Experts of a small language model.
Size: 14 layers, width 256, vocabulary 24842.
Experts: 32 SwiGLU neurons an expert, 6 picks a token, a softmax router.
Below are experts of layer 4 (counted from 0) of a mixture-of-experts language model. Rows are named router (the router's row for the expert), gate (a neuron's input weights, with its number), up (a neuron's input weights, with its number) and show model dimensions 192-255. Each number is 128 + 24 x the weight over its row's rms, rounded and kept within 0 to 255. Numbers have three digits each.
Before each expert's rows: a language model's description of what the expert responds to. This comes from a sample of Wikipedia text that the model never trained on.

# expert 59
Description: Last digit of years and numbers, as in 1941, 1871, 1815, plus ordinals and directions like first, second, north.
router:139097105119134137141146156145099106111139183138103097073144156133103092137153131104112145120136114151106139114108134141127125134107123101125171132118145152114098104095116126146138140126132114
gate0:155126145160100110159138131139141131130119093116121129114155134140098117128175132114133165126146136149147063133168144110128120171116104115114204127145127135134118102132128121107092088121136118
up0:083137106116101140160148156147099149105142119144101108134122162099127126108127125147125126110163153082096165121109126148125148073149101099149134116152131110132156184098117087133133128085136110
gate1:138178107100170109101109149093108161177132101106113131150117126148127067121152132158116136086115109072130100125119156158071163172144082160155112134145161141111121128141115106136108134107120111
up1:102112121163157136142122086149140144086165171153117131083117167171144113122127128114152139167170141186113180133127125113114116114095124104075116118132097141150138126110132182131149128114121165
gate2:142095126141151124113082129128119140112110092142169136137131121142100132106135139088146128154102111140094094124149102145128191167171142119120145129102139112100107103116112118119164083131136115
up2:160092148091141100124128131154121099109096126131120116120135152117104128127111113125139154142107116126103133141117118160137167126149142130150127101109115121109093122115122124111160107134139128
gate3:168082136118146136129124115118116127175122133135171075143126132097140113111106152116100137111118099117132143140139143112121135194159110160148123147115089122173127180154104120128091100130167151
up3:115070098138119134144069076110128149095128123119106129164142098145141150162100126132166172152126130133117118103119117123115157081093150094151136121140144090131149120104112150115109147112108136
gate4:097135152117181084187132106111112113127072093135149129129140097110100079102115120125134130132167124162117139151103115102093137126103108150156114154133107125140160133146124162129132138125096110
up4:114161116142122089156111116145093152145120139166140119128112091132154108112111120136157097120165134129120121142130148095142128096177130155125107126106120137138139153149089099159131135147101102
gate5:136098138119136122132122142155100128150162152122133112090173141129118116087098151132089134096113121115127099162115142128121136158153139136106143130090164145080069088142136099119172175157134161
up5:109156142101137105118146135153124127153124135135122115174129107101180134102124125133145091118089108096127133122144110159153059199139108147128115136176139116148120118096126121156118125131154112
gate6:107084113109113137124138129161123121147106134148127167167141181138151103113160148086099139119132141166105115108114105174115160117142125125081147151160099114100101091072123112135144134165156088
up6:126074165160145112130090134122161091109127112139142139134161109116082070117120131098163139134104110097107099141116126040143147117114110097126109083136112143129151140096115162175145153106102174
gate7:140133183124121103129144147142151100150177105140121114152098144134131127109133104088131080154145150096117146150112171140131146136107121092121086113171103098147134153118137159140142102157186089
up7:113184132140131162111142132148088121126134116146139086137103109120123129101146170108132172124137084107108135123139141136141144129097095168188186122121149109159165157146179120137116091142118117
gate8:160120158125173146112110119137110117151137135113154141175127135113109118131127128117150132121080090129138082108165138169124122224186087153137103141090158170151118129144065097144120113176151104
up8:149122133175147114130158106124169081139108128157149123111116190153123143123123107119142108132144174115118183111121105141098127084115167136126125140130100161134183147122184116106093097137134161
gate9:103098111113156113171085143129140148108058113130131116110090161082121118167131122119153133133155078118159146126166127121098174158113088133175159167144142100145127104158142105130108128105112159
up9:112106147114140104160139080120124111133138156167140122131122123128136115108162158102133130105126147139144125134130096113106151141139151133134153126124123107155102114142136126133129112132140095
gate10:135154128187153117085115133137129153111126160121137130172125166159114093100127152091152141105128153137159102164134093119149167111173115108138150147104172122165124102123124146125151126144091151
up10:153125130150114143114095186152117100163125163134123096146133187161127120116129099122127127100164140115131102148105126129150130140099154137182138141126124163121130150113143174127153122166102119
gate11:118117085125114092137177125139115179074121090123111136130136125134124096121103146106117141111111110094111152146093150115143163112165154159141138151104109110118122167143118137140133124172137106
up11:097083131146152147142084119154153111148102139088118115131139121101154118125149092162142107130147111109141108172135096113135132136125151170173113101139136094139102151171137163127110093125108127
gate12:116122150133126136082150151081129097129150074121125113117126141159089126159163102155134136125100118143140144127129127113103139126135145152155140116092132140069129111107109126099141132091094153
up12:149089133122106163099168098126116121114145114162134117124137157120149110135150087143150140127086120162120141127121122104136156103148160088089146138152169151109128142083127076123118127113133114
gate13:161064123134122123134129100099133110114089159138111151086127138141109123110121101101157151130120073112111135097089124136140148118078149145130171106131126112119143089135137111130161095119128136
up13:145179139150158142142116139094131133134144129096088125176132140128145112127117096137118128121121155151172093128112120089141102137111141097150113105130158135120134135102106128126118169139160202
gate14:107124148144144106186161146140156131126151109118153117111102128100151133107121141093143159124105115085126131097090126149130174088093117130150125088125118098178130144142105140110109092163136117
up14:127108111104145117116150119123132130123135141128140072129143167108126091095116161068106115160081088120111112134109154154120172137127125121156131096116143120137107119099102120090118129119134108
gate15:173165140152087169066086155098105139143122139108117120142122152112154104090130150111110140132107120063144114121173111094109140186145105160108179158143121148154153108096137087121164133162104141
up15:137123108143121147117108139124135086127162116115177118186103141124141137116138137163114149094091069094132139145081103142188115149152088144145124122160139135134142137130143106119118103140111116
gate16:142153125110100114064145133095123108160128071118164124113121163148118123131149141107118123101111141119167102102167098157102062215143091102088116113144146147124090080128102129121153134106165125
up16:141132147123158135164129115123130112109125162053110125091115157111146143116101134102138145145159124128129142098105160137096114167109110119131105140135157110136112102152135158146134144115093177
gate17:081149132136104136096147138119130143105124154109094146113145164125105107109110093110134124133121168138160122124128129154123140157122125108123146182133143148111084122138138124162101115075159118
up17:152152105126088132106123146136126095110169128106146117137142133120108140102137113109114152108071111134118134091144138140126131171131138093104148110117151149130119144084119122116103131079178070
gate18:153142121108116120128148098105122136134127166133096082057143125133128174124103139085107145152155123109147115095138128115149103149103147149104129158137111149121078114122130109108129120147151106
up18:115117107130145163131066123138137127151137147102140129110074173164125171103092135114151137118164174150164119154122122104136116097134170156123180173095154134115086132154112164080139140207127147
gate19:112119156136112094138125067109139156136070157154118128130105111154112082116133104123156111128133166107123131143117123134084101120101089110123154147141116080139153128175151143162113135124106117
up19:116132165124115146126098174104094136130144095130141129131148101075127169120101121114114124158112098103132096098128174124128115094086133131187115112180092066167152122127160125120110168122147155
gate20:163113152092119124169110140093113135170130149167106174116093120111128112117117125144073128134098115110127134112147100155165083087129130162173141146138171119117138112112145128131112124115163141
up20:121131148097128165109134147132157100127158137119132106143160120107138136123104137139145119110082145076109138100112116131144154114169128119120105127080119116123068092143106094138128123086188131
gate21:135125113085137100105125157099128106126148147080111106136137136063144139122104150123156146118108130146177128101109114126163085145108135143139137128142156085103104109135106173132130164128144109
up21:134148141150111098099127138096100135125150124111173109120149124116129119116128114108127129098121154150145088179143132131150119173094120170117127141131134133128147068075077152094125145176135117
gate22:132112141143111133150119098106097105122138113078113157167134084105158125149145105140135127118103142092110095111129135151114128140141137136141078106135087137124134142125125166121134127096070124
up22:093108103135137088123175143119087123133161102147085085148140136125131112161110111189152128152141151120122160131115146124139138095138123163155124111146156107146130119164161109129128094134133157
gate23:144145112132100090108146159137116158145107125154103097100150146101104118097153108116118144125133159084099160126147130175092114116113121159104152139169114126142165093110133118131100158160118125
up23:177153172095138121120110162131067144135092147090148137144114121165123171112126160110128126137114148126114079156118107131053101119108120123137207134092176132082077130144107152126127112117150115
gate24:135083161124115125105128105106101142111186142124136096129140101119124139129112129109120142151146132167120115101154140091134145095114152140171143170140100090098132127124126161167157095118148155
up24:124082132132144146094145113145151146095170093174134146080157179136122104109133108101125125108118169161101125118133144118122170122098126089129126136143115174137111128102115123145155148105077136
gate25:122106135107093168151091125165114108131151127153162128111137109147168121095082113115109116120114174126105141129126131133127165116098166135139095157111110170104126095167180167161119127113115122
up25:133121146116129088114113129132124144113133123154081152100129165084153192120166153110133108094101146163097140138115114123139147111127142133108148121147148143125074117110115117114131160119183094
gate26:113089150129149112118139168144064155161098141148112162125136118137132083106159166138143121148101099140094093136126174078158155205172128107144122180138150166107130103117103134122112152109119117
up26:113160154092110140152087190113128107149117136142156120162128106116072107107121100128138147095137112103127107141136120154086087149119130195166132136141145128142120108140099134136096124158072075
gate27:118128111118163121100158109142149095124134125145060126080120110109093133109150113096112140158167133159121109110102150110128113153070128108092142108137130152143098115135106218123106133130144158
up27:101136104132135142099146133101104096088134110116159136087135159146127146126106138088140113133157147146147090121129144134118136165075154110104147104104099148092128119078108175153120157093125129
gate28:159161168146158077108105147171139164118118127091148124139114141141137132122136118109087140134127082121133188143159153151128159153158118153108126153133114120153168134140121127119147126170174135
up28:138073163117126124111118105058126131130143145140112112093148117144128111139091154156112138157146152194129104136108118113113097084140137125084132113107154103101095148104123126124108130138111179
gate29:127083141136112133141116135144148142132116140097161095105130144117120135120116159150104149117125153112134174090111144170146098111122135120130090141155134147163122116156131119107093137157167092
up29:110082143112121119125147169144098124101146109131119123092126165123127155107136104127115176122135103057080165134140118114120106067095124118146086077138126118150117112117161161131110123120153123
gate30:150102168106146118156158174130136139129142086191125153134174124104099133152090147109123101171199109145127136122141116125129142133118135070174157140130137119121103140161123163146150153100080153
up30:166212144134096163094099099121143140145144126087088086145156115128146167125055123146121130120151119082121125125135157133112114118097108145097110113091128123110109096135107149146137133131157080
gate31:152109109140137116115111108132127126112125123146138118117126143192088107142148142112168125120161133168132110133097100118093146112113144126155133114164131104102129075113134135135144130118135147
up31:123127128112115123113073146120075129136120168142159091144140108143100128131171156109115135125128123151131085106103124141120151158094140164085130120122141151124119094109132133090146137118121124

# expert 56
Description: Main verbs and prepositions in film and music award or release sentences, such as won, received, became, by, and year digits.
router:115141128140145120137139116110121107103142176134132091120070148117103171092097136131114149117172108148100151108131051134176133145123147109097135124122103143119101133163146116146152156117134148
gate0:100153085132141117125133121115131144137137039137134145087126130108071178111074143169125106120146175151108144133098129120132135124133162079122120163090128173123142128090120106153155095122099126
up0:158152111110126099111097092101158157110131127105116114202134116155177129168108143099074127118150130118164108163142102127137111075138128107100173112118111138070071109148147116154135099169132112
gate1:125127101134129086091115101132134119122130176123114113141121132163118130105069110105116160157140143085151111121140088090131111142121123139079143120076088098114132105135092124161127106141139138
up1:127149136134133122108137106137115114130120132158105136097124100142097165071112130093149159135131119108129089131118138111122135150116130147088117145112112147129181093184060139151117128132156143
gate2:157143145137095133119167119159126137143179136126133112116104141122067140124084145140089171109197150133135151155112102124124099110093166120115138153123144122091116137142129080134117088077116132
up2:159144155106127118141093156118137083162104130180102163131165143110145088121150126140168120114104082110121108103160181147137137126127133130157145080135105137153123138086152175118124154150151125
gate3:136154073097115109141127127137113122149102098139149081110093101146092143124102116071099120107120098189111149104108104168110070151152141103151136134134129128175110103087164108114109137162079113
up3:107136118109106130103137083125084127098142107111124161115139111128132161117086130144083134129070160128145117151121170117116095112128151139089129115136119110102137181118112104141100101076160102
gate4:079133096104146124135151099133105134148102127146148122107139135116104134101115101125171160141107129107105131125138149142130110147111108111120132124132107152146116100101130105151147131131093085
up4:137136123112144104124146133127073142158145144126123159141099125143087101142122119129123133100139095167166168157127142096163138140112131136103138145138136118127093135088116100142130134140105113
gate5:151131137139135126177142150193121112110144105140103123124134092122122132111111123119146134122119115139116170154112167110079139124113135108125055137136147111164147134113111127116127151114114109
up5:158147116135125109135109111125120097102152093157082141124131182118118136077171096165125088143111109168130113106131131140117165142128133123110171102121124104174214138124152087096117128110128132
gate6:141160138152120131117125132120151111160143141104156116161097147128126139141153129163144076129108104164126192193106137153153138149148143116112070160123126150109109108106125118146141159153151120
up6:114124112101120101104116146153126145147152164157186100180112151160112152159139105098124145107144134123155137104150109134105101099097079101099167120119128112123125149122119117154136151132089150
gate7:145129116125111161136112128152136118148107177134113074149136137158129156084128096148127126107154139142147106134122079089141144139170139144130130119087127120146112143174155118125149167134140113
up7:099118133150117092124098120161155113142114161131106104124130125178170151108204117169163143118139120140148131156127129094133126131127105092176131126137115125169117155123110152078104160119168144
gate8:101109104122132140096142115128120124133122097143096140158126107116142103077105186146115146130138130128112094147143159088148142117122121186170140160118125156120113100143125184135153111125108121
up8:141141126131095127123121102119129117132098077148111132114141143179130095143156095130162124151146116117131134090129108157127137139147159105148107078133113121134186182103137065158103120122107129
gate9:140176117126137157151166148104150127105156148138093129120131129127148151114136155115127108151136101134099135109156120115115148176121125136140158118117084117161104114137131164118177144190145127
up9:111126150142111138144115118143149124120103135132128118135113139162149093175124110153166153132127120127178119128138108130061143122100096124130106113164150097112145107120156134104086106098112157
gate10:153137139134149124124121117113140115127146137116120105110100139166173157159131131145131129091081126086144131159130160152115133156137121126130124131114148107115153094120107143125093168134072114
up10:097098134095132131153093151160122117142108144121115132112139142072055099101134111144107135160140131146166115134140138103147121093108122125173109153144116087116140134160169125149150144106143146
gate11:140137130132155094128172119186156131147107116136091096127149152157152159136083148163121164124101128140120111113143151127118150126115127118121113145125120125150092114147144136107162115157147133
up11:121144150125104149129139125140103160167097125088086096154107118118111184166098104124105123109173141064145139156111119119115099099151105105137122153127139114137137128157120140122105101141141083
gate12:165150143167140164131142103123146072154119165088109094096133143120110179107121136161126128098154109158155175118143123132139120163125135132129128167156150111122118114156100116109154141121148142
up12:161169129149145138100121124114142134156133187107085086101136107138135146095119134110108138131124123150207090102126104138134100150138154139117116111151117116117113148148104145141121132141157102
gate13:138146166144123122121151130120127135128130117082118108139107153118117136120106143119131118117159115099158163176160092114118130135126156100104123152078116127115126156125150098153115135188102141
up13:118130130087111125128144145073130096135087113116113151122118166103090128137168111132131088151147124110140131108141120145141084149126138147068160096113121167119163170119146079201139140113101111
gate14:133157119131119120145092141106149094109099132148101131131088147173089144123167106106124175185118131170149110139110117125129114106129140079105144078090108117158150126096137141113116113113138151
up14:128125155101110105148143132164122137141127107125116128126153116101090080170091115136143098121138144121091120120127138109125127142111113147166112156124119111111132147068094127155093122146094105
gate15:125124171125172097139120115138123099168075167113141093122134154164141150100138159094143084091160155120103118123116147147134095142110100123112143115124132143155086125109120136121070141153156189
up15:097100145086126099179110130111127134118132115152097175123117084155099063107156162152134140141106135133136171143093149114102133121131133166166109131120122108128153115132123126131132135118107109
gate16:142125130140136145124110124107181129103106053134136099153101117138131149106132111171163139158124146155119127151142116142133179114097147111122138090105152080126134139110131108130148147112134150
up16:148131112102133100134120158118156133120118128103144110170180119108131192095117171103104159121115151134099132137153132105109102111090127149121151152129155140106081116139130153117123094141146081
gate17:153133133149121126133084140109109146154155155112086143141155105123121144109105126135171119080116105113148125122134158074127116112135134128126116155091149170123069154152117136131128094108100122
up17:145142158114128165148093118117118125142162134110074117134140172150132148115104132102089119128103136112140138149139137114096127179150123120116147134087149155115122119118177116160156124153117106
gate18:103102121118100094134098161102151130109158185116163104095097127133121091131123090132162112141179125116112145111137130139127110114093123116190102105115125093114120161098143120078126126142114129
up18:107125132119134123146080135115115149129134189111155078112146132125136148092129103146129152121188116121144140124144102124136139142132141139163113138106165119126123128146138147102163120130097130
gate19:174136151092121130135156093160139043129119091160153123083115100171130100169111162158151137131124157110122137133118151125138135076132105114173141113108120118174121131119149168148099139105125126
up19:133133111169119159108110137149191139124136122129154153160141137134107121109133175120119122146144109086126096180128101096166181110140141158142118130104146155151126131148099109138174085123107121
gate20:149125162144174109153137117104207084086139085153119134126116105088118164180081146183116127131113115103110154172154095136120149128114117180105122118127130106157124132142147084148090161163148098
up20:151164155123154147116090062122137160103120143171150113121104117100150161093098126162110139101094119144132173166111120108097108155124142152117122128111122101148160109130120135154113144119132131
gate21:167149134122110121153124129193157102144126121140120147113118133100106161079147155130101114101166131144095140103103117129106107136137144095134133110158112070104157141146140138096094154154103108
up21:158137124173147096147104115125155119100106141102097100118146127117084129102137121144114111175187131124135134166113118113114151131126125136154151105121131089118136164153082109142127108155144161
gate22:141149101160157152121116110101133132132164160102101128145126128093155143098100141093103144121099129108152108123157114167144122090161101165132162116143144146075105143176103118134145158134076123
up22:117113130127141123096144155142139165147165090135143116093146107084117145119121191110132128134100155105147088144127126111126106104108097130135115146135145115088086112126100165147131108112115135
gate23:110128112103119120103124119131128083163122148168179110102139143150120135117106132093111149106169104118147070144148134127132135145115112136074151099129148153116094131155108138110185132168112150
up23:151146115161126121151119121155088167198190130119105084147150147151196140122166119159080134096118096140118142151147143109119100153101119177121135133137121132130126112140145176093131109107146104
gate24:130104164131087094120141152112108122138118174153097094121101147116117098122116157125133136118123086160102107115101149128142110168121113121117103160124113134111095149121092128139082132121118080
up24:144107095122183178192124137124180109110170084142112170139118128133135114101156102129164096144130140147161201131146134122085154136104123111139136090160114081163166134157154149100107131133117114
gate25:117128145100124112099147129052099141146121145076110117115131125141164146114069123124136127093121112167141088127134141167124098138141102115111151154105118133097094134156116131123112169177131068
up25:117132158154102143106149166077147117100181153099123142147097127134126146139128101108128158147142103096128115108141103109130121094099142107114099103090134103138126125138129146135118110171138146
gate26:121080116172145105107098154110139105119106129088153095111121178104143133118114121121131113124167136103141139115115132143114164115131116098195102145125117119137156132117149097126135122132177169
up26:122141150154121113103100106125101127159107172112127124135148144116121149106106149112110129152133100118150113158147127117173090108169112156112142143121166134093101118133131112139145140125163112
gate27:161120128079150086130180116142116112168173140125130113154114144130166119108154107138161147154117124163155123114155127104108099118143138160117112083106139131157144144133137110159125138094154155
up27:068109131081127130175109138061159141087129086168113150114135109156081110150135130127140129127123122125102148095136130118134112145179112117116111124137135140158159117098123138154124103137085127
gate28:129083097140105080073099131153126094084108166117122136145090120149132104145167114116158196118152129111121077132147093146102140105151120101134158132104105116131124147112074111161152080162083099
up28:101140143098165141155143149128154154129120082155091143121128108149130107172147104134134098142137104189139131107108124107112138097117143124123107112126088146176135142152138151112104137093133137
gate29:095138127130165114137137118098116126144113151143131111126091101139107118127098166098124197127094162082161090138175105123146126135104131101114129115146114125107115109126147186096123123141137103
up29:120138137153098139138134111097120129105157171141129149150112125108145156121136134113135123132077140110175148128124102145105118108148110120125106115130148146111135108134163155121104090110122111
gate30:124112135140158132143170127098149086104118119138119105106104093155111131127148143137165137116194104154107140125109102164159147101137111115141128132112132108113119103141137191135147178173119128
up30:074135121133130101116167122151127136165107165135144081116156144145114140103144103120119140083148117133103111112147121100130167133136098120143138176158122125089113052102120151113130155141139103
gate31:147128133122160111106165143121088108137175181104129119130089110139155159120085090144132116114066141145173142173136120103105130158173134124084116156103147134091127100163089147132126117142071152
up31:166089171105132115114127123125152134120111105133113085150162108143125124161118107082134114130139157146167167132135153082138128089109101110175179098111121083167154136116121116158142158140081122

# expert 4
Description: Labels and list dashes in infoboxes and taxoboxes (Country, State, Genus, Preceded by), plus participles like named, died, sold.
router:130134140094160116163094121112112164141091132159157146143111116108114119095096139098111148143126090122118114108159115157111148126128116075091090068119116097114127135177133115144155069112144155
gate0:112162114121150139138107138131139110106145122131134155174091108110100186153131111151121093144119153141120141104117114092133123104115129110128080150186101112106159167128146113154111108119126086
up0:152088130118097131132161129094175105146162078096093104133201164106116153153118088107143098088127134143166139143158142149147099196109155126113159109114113183110091132163141120124125128158130127
gate1:146090129136084107124151122126124155149138144119127153127133131104084147108175135119154157125097113171157137107120093118123122112132099086119148100107138099155191117147143123133127073128112107
up1:122160142121153135125166116124140137137141111150116148086124127178106112149130142135156122133121086103144069145144109097125130177130128161119164126110122099121124114148114175120160108133127133
gate2:120126167098123131109143149135144112136125073161137138129099167165128083157170118125143110123149126161116141104085127144151124118119135109156088113164118133116120159121130150115180176123128159
up2:111123146156114133104122140128151145119139126118110123122169097128127145153138106186101133130163163130149140096138106089086120162120155125122164141088094091129137118141127118116094118137116134
gate3:134110175122155122132130076128086121111074139127097121107147122137120058125137133144127107127099128103138093128131134118144187106118173109144116096116110091170132129180138126130131110121135146
up3:107142157149093119162152154081154110142128152099123109138165192109132181121098104132082089125139129126110158137088153129128094121116120131145137131121160109105110136087151104145136105159115107
gate4:124132139098125112132140118162112165164088121154132157130123124117128139131118116086127195074112076129131123170160072166136099115143095120116126136112130121120111137157103140142133118123147135
up4:115126141136126131082057106105128110129095112168134144154152138159110155092144106136146104152060140106150078107062146147134092103112154132132128177103150145091122134115141124132146111133175170
gate5:120130138071146087131145137107126100104122129126130137151114090122121135119136141131095146123114134126171113120188121147080125129109118109138152153135090109080117121205129076119119145094137153
up5:118147162111110147119109142112104137147118138089114129165150127122143095095131118130110100120096123069140099123128124133162110138146072141107147140142175138117118123136131094120106122124166089
gate6:140126104130123122157145133112135185159102134107122150109138181148127112090119148119086198143105123157165138087123116106118152137100177106100131144176116156152142100136124095065106128138144132
up6:121121144152143139126137123142125088125161132159102108108117085127121097120093138121163093111088147152123163147095140145143118120113131143128106121077119126140110148114153128150127187132114162
gate7:144081146134146084102119117137073119126082146088132085124140134156153151115115128075131118124087107133111133112136130141140112154159095143110140107125145143118140120130136115124119165114109169
up7:106151150175118100132105098091108116128124113146122100144134160114180160082089139116104130106133148114084109163143091108144118123130078105134086130140120124135102107131127114130135116116107142
gate8:101096155160137119115104113123081164115155159092130110130125126100134164174124136123137141104095091159129127110138124131136153099155121105145113150109095154106148141174123129138156084139125162
up8:094170115132112113114149101105108150153107158083164127122126104123090143101132153087110135117097077170153121106175112128126122100187101120106117143103134159105115098156101081114166089123122155
gate9:100139134120151106142133103138154075155080061197144127129109118123121173112099148101141120128094104128104120138115133152164170159100107116126179141159156084127122142137173125171175112122100136
up9:120096125133107133154130105143151125109176161140078127097114096164104120164131102174115104105123164130149189137137141084093103113116154113154117155130093128186140136110095160148097132127131107
gate10:156103138119103111119092098132162078160101131092132116146127113133105124083120132136112147119105096135147112120157159131120133146152131100125087086141092148120121097114139161120141101170128125
up10:130143104139138127110111149133170128079080090091121120155162080103097080152130106147143131138110143151117152091125124148105134076127114129129148110142158141145145113138134107137094147130106116
gate11:100145152117155119152106125119095138107140153130139118160123137160123104145124116164125115144126129140114143141134132148099171120110122114115116128147162108116132143117094116149099102147109123
up11:116175166155175125074095161130088132149153121140116147124133134105156097085126126131121138121078165116109140116135149112169095132140148166140112136121132111092103136127159114108127168145117141
gate12:144136098125115115156155102124123117099121080117132131120109132176094122104162116143125143158141087130113145110138141116136144145166095119120133074089111128095105126092130140110129131155116109
up12:138158120119148134105130129173129132165124112119111152144111138152171128157138119096166108099111124168157129105136133124147117137093126106122132117158161157160163074158157156112127160125098175
gate13:126168111116150118126130166083088143115094157128146148109184138120140108124139146092113124117091134116123132168174096136104121115131107081122125147135128131074115112126150078137094142150141099
up13:116147165091082135116137074147069146168139114150131141129145110105133122158129164108134126112124136125086123135108113171139047143146114106070159136126106151087137137144129081149136117118144133
gate14:149144121110121120145125144078145126114161093110127164115136094104127141081132136111108142126130116105141128172134096110150148133109136154157199140122145138099117149122092096122158088144152093
up14:148087163143097093140100083095126142138125107120128181139107111150121120129107155131160126126154113080142103140102121153139081081114140138160124144133142155114142134080127084126118107166146070
gate15:113125151138128153089090123163144130117078090153155120124129112154070116140145102162141104164158157169172136140102116105131140123149155126142048125138148114125117073143135163113148097093165179
up15:129117128151138133183190136099146157138181136100090122135111135131160122150128062122128137090097140110133167119114157098123142127123125127135143128102128112119134172130105094126107163156085116
gate16:125110136160180119161133095146105151137144166108117129121138157094147151108100103118167197115132159154155117128152127110173136103102113120111139119122148080105148147134146150149154133121134109
up16:130124115141115159144134130125090143161130107147151152134111097141088153114125181102110154164075090185147081085164135144131114155139082109137137124127143079154102132149130148154094124137134095
gate17:099138136138116150124185093131113136139147110096138137140134181098172138086101140127091154136146091133159137123138101148151155149137121120091139129105113119151131128170119104140163148119113120
up17:135130112159144158140113143124131115086131124110097165136090124161177121103171118112116118173146126100179115167118144115146083125113141145099131149094142118163130131076149112111130143164128101
gate18:144134147127109076110104115106138122115112108127120117142159126155115123132157118115114100149133105118109103119113112104133156141133095144157136126150180133125173116081139129118161126114115078
up18:115140099160096138147128118079124119099157115137118085137140143129145129113136141105117129118146119114099100160113169149156100156124115144151122129095116156119115135082135062157126120133140132
gate19:136134124166139117113165095135089133160131039123151081106158132146117154131129160141086124110135154092115107132112152114130132136115111138154101127158145075161120108209150158126112118108132159
up19:083128128147131147133104162150154118121147182123146097185131116114116127126143086143143107123141150159153115116108126110107115105167155140160174142105119157114138126142142141107125092118140140
gate20:144170136095141108151125131119171087141113103100150109159111133099100169114150174093134173109127111124124066153137143143134098138134124134103157103125137157127095145157098102122147102112124197
up20:145164089111101122132106109127154118109126110151129112133108073096129157137095111173086146133121163135080111097101127141138155089123139168113100115138138177097144133167144106160103113123104132
gate21:123125112091142098113131138106111158143143108107161120106131116091097060091131160093181143094136161116155086140160113170124124123123143125138150103145157134126125098117116157103144122160163090
up21:127144146150143113096138082144144090148131110107147066131125093153158163162165096114139113095139153136132130129124104169113137176132137162164109128136074151105162152135105122105124145145113191
gate22:136140133107080060157074131124077141131110172133151103115120127093097097139142126114105156120144093129117111105129109133110114152128128151159123093102109148150097113122106127114121111162135162
up22:116152136108155115102108111054086127158092177106130106089180125128151111105087112116153143153101125150116131129148114151145171141165083138109146105167123148130106110136130164157116136134171147
gate23:105150127137097101106142124125130172122118137140092111101157145090180163084089132131151167083123100113123105142181138143108067154153115130129154139152148102111131143144134125117135117107119093
up23:135150145164135119180141157124124139140162120166108139133119111130158106112151105151125096150151086188167119107103121141145142151152164131141129127118089110132150134145106159110094116155123125
gate24:131167121137201118116170116091147164128097113169143140124121119151111102170157127078130120123095116147146113103157112097107160142095157120111178135149135117100131157124127166137152102150095148
up24:110106137077090111145147119106123106146138125099120125092138136155110137148168105136159122131153111168132135128107149092114122116132109118141121093118071108116106142112160154104142129133098102
gate25:125158170127144130130103150154183129134134135099115127130137168098160161112133143142128131110168122117165143097112154118054162121126134145149084138103134123158114117072134121096149096104169146
up25:126092126177119138134146119163126107092152159135146135134098107182118096164131094165155100129137179135105140148093113152134142135135151103166138097141098141143149162140108130122125139145093125
gate26:143123133108114138129140135135103108158132179147095105106131157118113086106126128086096138152120120098169132171131146121067116145129123157109086119121095071129134123115154122118145088109106102
up26:128143121151114105113145139139093167125130092119083145131077152137135061131143139146154155160146092142183139107137131085121109100119124129126155167171116158093154132112129092132149125133123121
gate27:147115102109166091128111089146128090140131118144138138118168168142129116139132123123127124117102107142132077094113195150097131151153159151114099140103132155171118138160115169135171119125146137
up27:156110126133158123109086104103128153161105140187160147129170142127128155117141119114134130169108124131123110138110149159110137137156138143118119149110152158167132136137148158155159108134163153
gate28:112138154098106149095135148152104070189106106143141092154148121121167132108125115152128081094095128151107129161126126096141115144167153111126108100151108157145153122105105127117134115128154133
up28:113111139141154137152158114107117140092120153117135109100097101122100121126110146095150141147172140119107105088056135151147107117139126145092133151110146127121098129149128146153146096101118129
gate29:122134142084140145142180109114116118139157126122134128122121123122071127115151125142148105113150083144122129116114092115129125084139109128166096095119089130136116128143140123147155155146113102
up29:119126110161162125124089153091126104135134131109103146143120186137178113147158145125111126089156121112152127122145145118133150150129129144122174119147151093125121122106095114110119082098165161
gate30:121119129116105109138151141087141151170152105087101138177151093093123110110106142104125137138103092094130149144160103148168096133140116130142111132106161123133126115095127120125145105109178104
up30:166137149126143089142097146166137163147151119094099160120136121129125098099137139127119136177133139142125136173146176138146118144143152140117162141123118098146110118078130134130122114164146102
gate31:151141064145157121138102121132127136152165120135100165164109142101133122111129086133113112138144146134144099129117179128116112074173142145128131083095159104118142117092137154118125108098158150
up31:094111148118112127161166119134155096129130084114097133122103108148107139144163133143137086107131131144114146107107095115115152144079131145138140135159094147140127145136116130100127120150124101